Below are experts of layer 2 (counted from 0) of a mixture-of-experts language model. Rows are named router (the router's row for the expert), up (a neuron's input weights, with its number), down (a neuron's output weights, with its number) and show model dimensions 192-255. Each number is 128 + 24 x the weight over its row's rms, rounded and kept within 0 to 255. Numbers have three digits each.
After each expert's rows: a language model's description of what the expert responds to; "raises" lists some tokens whose logits its average output raises strongly, later layers aside. This comes from a sample of Wikipedia text that the model never trained on.

# expert 18
router:134099150127207119107119101153127140154156166157104154148147112145144149090098114147162162091115132180142158120160144151106145106112163102114104146126161129100110124150131159137158137105113142
up0:112145119090106113143116119154102111147168165142071122135151145119123108120112125111116130085162146139126110134127123185141098096102144121133163107112147125144113113080092132169174172129163112
down0:167129131147147110147132140110140141117112077092123181134107162149132141114080126149139110142131086089096110168137125119119090154149116185122105148131150157111134131128068094099098110143134118
up1:142119132122134091101145115112145165119117117185102175162145111137110164113126112157117120113166135152118115101149159129134121088089149160142112160165135078128106114113140127127120151078096091
down1:110124116139136106137158097126167148135132098129124111111154143122142136135112144117155137153112110070110093116127139181134102171144106133079151104139099107117163134138082137140106107156115106
What it handles: Word-final commas. Commas, often fused to a word ending (s, e, a, er, ing), closing list items or clauses before and, which, who.
raises: " subsequent", "ë", "cht", "ō", " Total", "akes"

# expert 25
router:133122144119170115106118112161139129152178149153089157144163134146132142115114108169126151077113118169160164126147156143081157102083153128140114161125159129093131123136152159164159151123102118
up0:110106058090101109115128109136132117166132134145110158221118113144101164141146073144127137107113126111158102104156113148074169135147149170188159125132144152138134125088187141168127108155122129
down0:152125094094109098139136116135140149129143107116137141116120170099135125153069143148177134093156142112102136150147108128194110144129122169103147100110163151081152148111134150155107098163082136
up1:144119138150139106119129094145123150145129181141119138160118124155154140137118108169161162125083098160162155095179156152111163093091137120150134185120128082150094127127105128135142118130145134
down1:124143134089150108139152146125153131118144130099121115113160121151188088134122092126113104146125081116101123119130129133139162153163126130106127133102120149120123152141144139119121099113157138
What it handles: Surname endings. Surnames and final pieces of personal names in cast lists, election tables and credits, such as Murphy, Wilson, Singh, Mullen, Corrigan.
raises: "\n", "\"", ")", " and", ";", "\"."

# expert 26
router:107101136132163098137120092156157153129155136142075153170147123152120127107113150132147147092132156158135134108160151140121156113095139091135107142143153116083105120141094170134157154083118130
up0:162133121102139129136128140132117132221144128117121129136167079068149123083149143158176156120104137131134167095120141150141106116103118146155144132094140163132149139136108102132115126137111144
down0:113170131101116138148129143126124171117093111126114143146105113119139120141101108090101104123119133111123117136104134137153141129152109112127145149115134072122123125102122118083148118115141173
up1:155185137156151127125120106165133132111117155144125111124123194143156149139141170144095140110129141098083122156125104123132115107124154147152115169185155153105153155119123145128121121171085138
down1:155189102150132116186094110105116115154134169101102085131134112123072123140112147120108096127096120100121120143163138148121167131159175125123137122128160121122083128138140109106123167150143134
What it handles: Quantifiers, opening quotes. Quantifiers and comparatives after the or a, like most, more, only, first, various, plus opening quote marks starting song or work titles.
raises: " |", "\n", ":", " H"

# expert 20
router:131114143137168119090148129135148131139121155148086159168164130163116141110125133166167167096117122148155150132154136142112119113062143126125130147145150133124126089161150131138174125111116134
up0:134151159116139103098121135158086159171115141136159109162197145115088139144098144156122096128110119105123133128128149131113104135114121068151147162129098156072167100121103119124121114133121142
down0:124125132135139098125113105098137134098116120081177083082141115143103131130166097126116118102133125165140127133147119140111089104137135097145104118133122129150135129119114092083162161157098157
up1:125070124104127099142126089137091096121127130119148118138111145167135125148124129160139110158145118137132113137096122107178174129110133120124101110149130128134146147147118152104134136129089159
down1:121136114109162209114124126114146130117166166115132139177125189129128102104138119143131122168154098151085132140120113149132137151123117152155136129150133096162091126129126101141118182137119127
What it handles: Football results and clubs. Football scorelines and club-name parts in match lists and squad tables, such as Rovers, Athletic, Wanderers, 1-2, (0), League Two.
raises: " |", "\n", " or", ".", " and", ","

# expert 45
router:130129145125177123112118113155143124150183155152091169139157134147137141111095118156138159089117133164157168131151152138092167099077148117141108163113142087087125117137131141176159144116107106
up6:127107117153127137095126120136194153146144158165118153157155121136142154085092118153143152122110122158136129122132139099131120079105121086152101137121163152109139130131138120147181165091125128
down6:115136190085123190132087152099111089141092139059136132143114142112113138109151130130120106150148161082141145158158144126158103141133096151178124116144127143153129154110132122124111140138135126
up7:173111150112130126147114084115113184168130142149098111157120110151156130122130137130148137140110153175142175095119141161124151096093129174136125130140126133121108132180162160158153114121100131
down7:141120133115125120120118155155143131117138135115147108104160123109123125128169140118140126132094104127131143122079160170159075092124126129117106098142160117166128094149114150124118115177140099
What it handles: Lone letters in codes. Single lowercase or uppercase letters inside abbreviations, gene and database codes, and plurals of acronyms, such as PDBsum, MCBs, NM_, and °E coordinates.
raises: " |", "\n", "-", " and", ";", " in"

# expert 36
router:093119148135172118091124137113114127159124143134109149153149130144150150083146115162147152092110117158131123129136117131120126111062184086107147122142169117085136078121102122169163187071090127
up8:079124113102110119097159126084102159150132096133135138121179097131154156141125129136180141089125156142120144109111133142132162129107126133132129156180150153099131106143152160122161073141132106
down8:152112127104067145136125123090126141086130109146141076091118082083135088112123114135170135133113139110117149160128180147175111119120135094108161104121054136139151118086145093149138134129117118
up9:177111107133119113090120123103152141173141150115156118160142121092132124119107096113143117121100129094104120107146135117158136141145090121135144171170107123146133145146114144180089169123119122
down9:191183103154124113099086089096094141098136143095108133127087106136165130125110144112132113092104095142120066133164165098178143085140130146090113156114142119174095149105113146087137127160161158
What it handles: Historical and religious names. Pieces of names and terms from history, royalty and religion, e.g. Inquisition, Plantagenet, caliph, Licinius, Sultan, Commonwealth, Hebrew script.
raises: " |", "-", "\n", " and", ";", " &"

# expert 21
router:128085159129178107142136114122143157166160166157085114141171130168145145125130129169145157096129138166133154141131127120144195102077130108127103117134152105071153129123142140152155144119108122
up0:133136121134120070097125140132194158173095102133156103094106122156139119082117161162134096085142123128098123100127112135130130147132105135127168119091154134141132169138095152123116132149118116
down0:124136132083163103125128124149098122124128135140108115117106061114136143147142139145157148128182105141143138150174146139186087135099108098102123122122144148151124101156120128184145088114176145
up1:132096150151117084119123113143149157152151153151116129127125115102150175129108088159178158107088128142133129097133127142120141077113132109112099133137111143130074147110137129141173138091093102
down1:160115107136135134138122115112161087141114096095130135170123083132101095169130148109154092114141150146137181123167160125106113102132125158155125163100172118121091155132128115068131178127120128
What it handles: US government and institutions. Words within names of US courts, legislatures, committees and universities, such as Senate, Supreme Court, Representatives, Judiciary, Circuit, Harvard, Yale.
raises: " |", "\"", "\n", " (1", " –", "\"."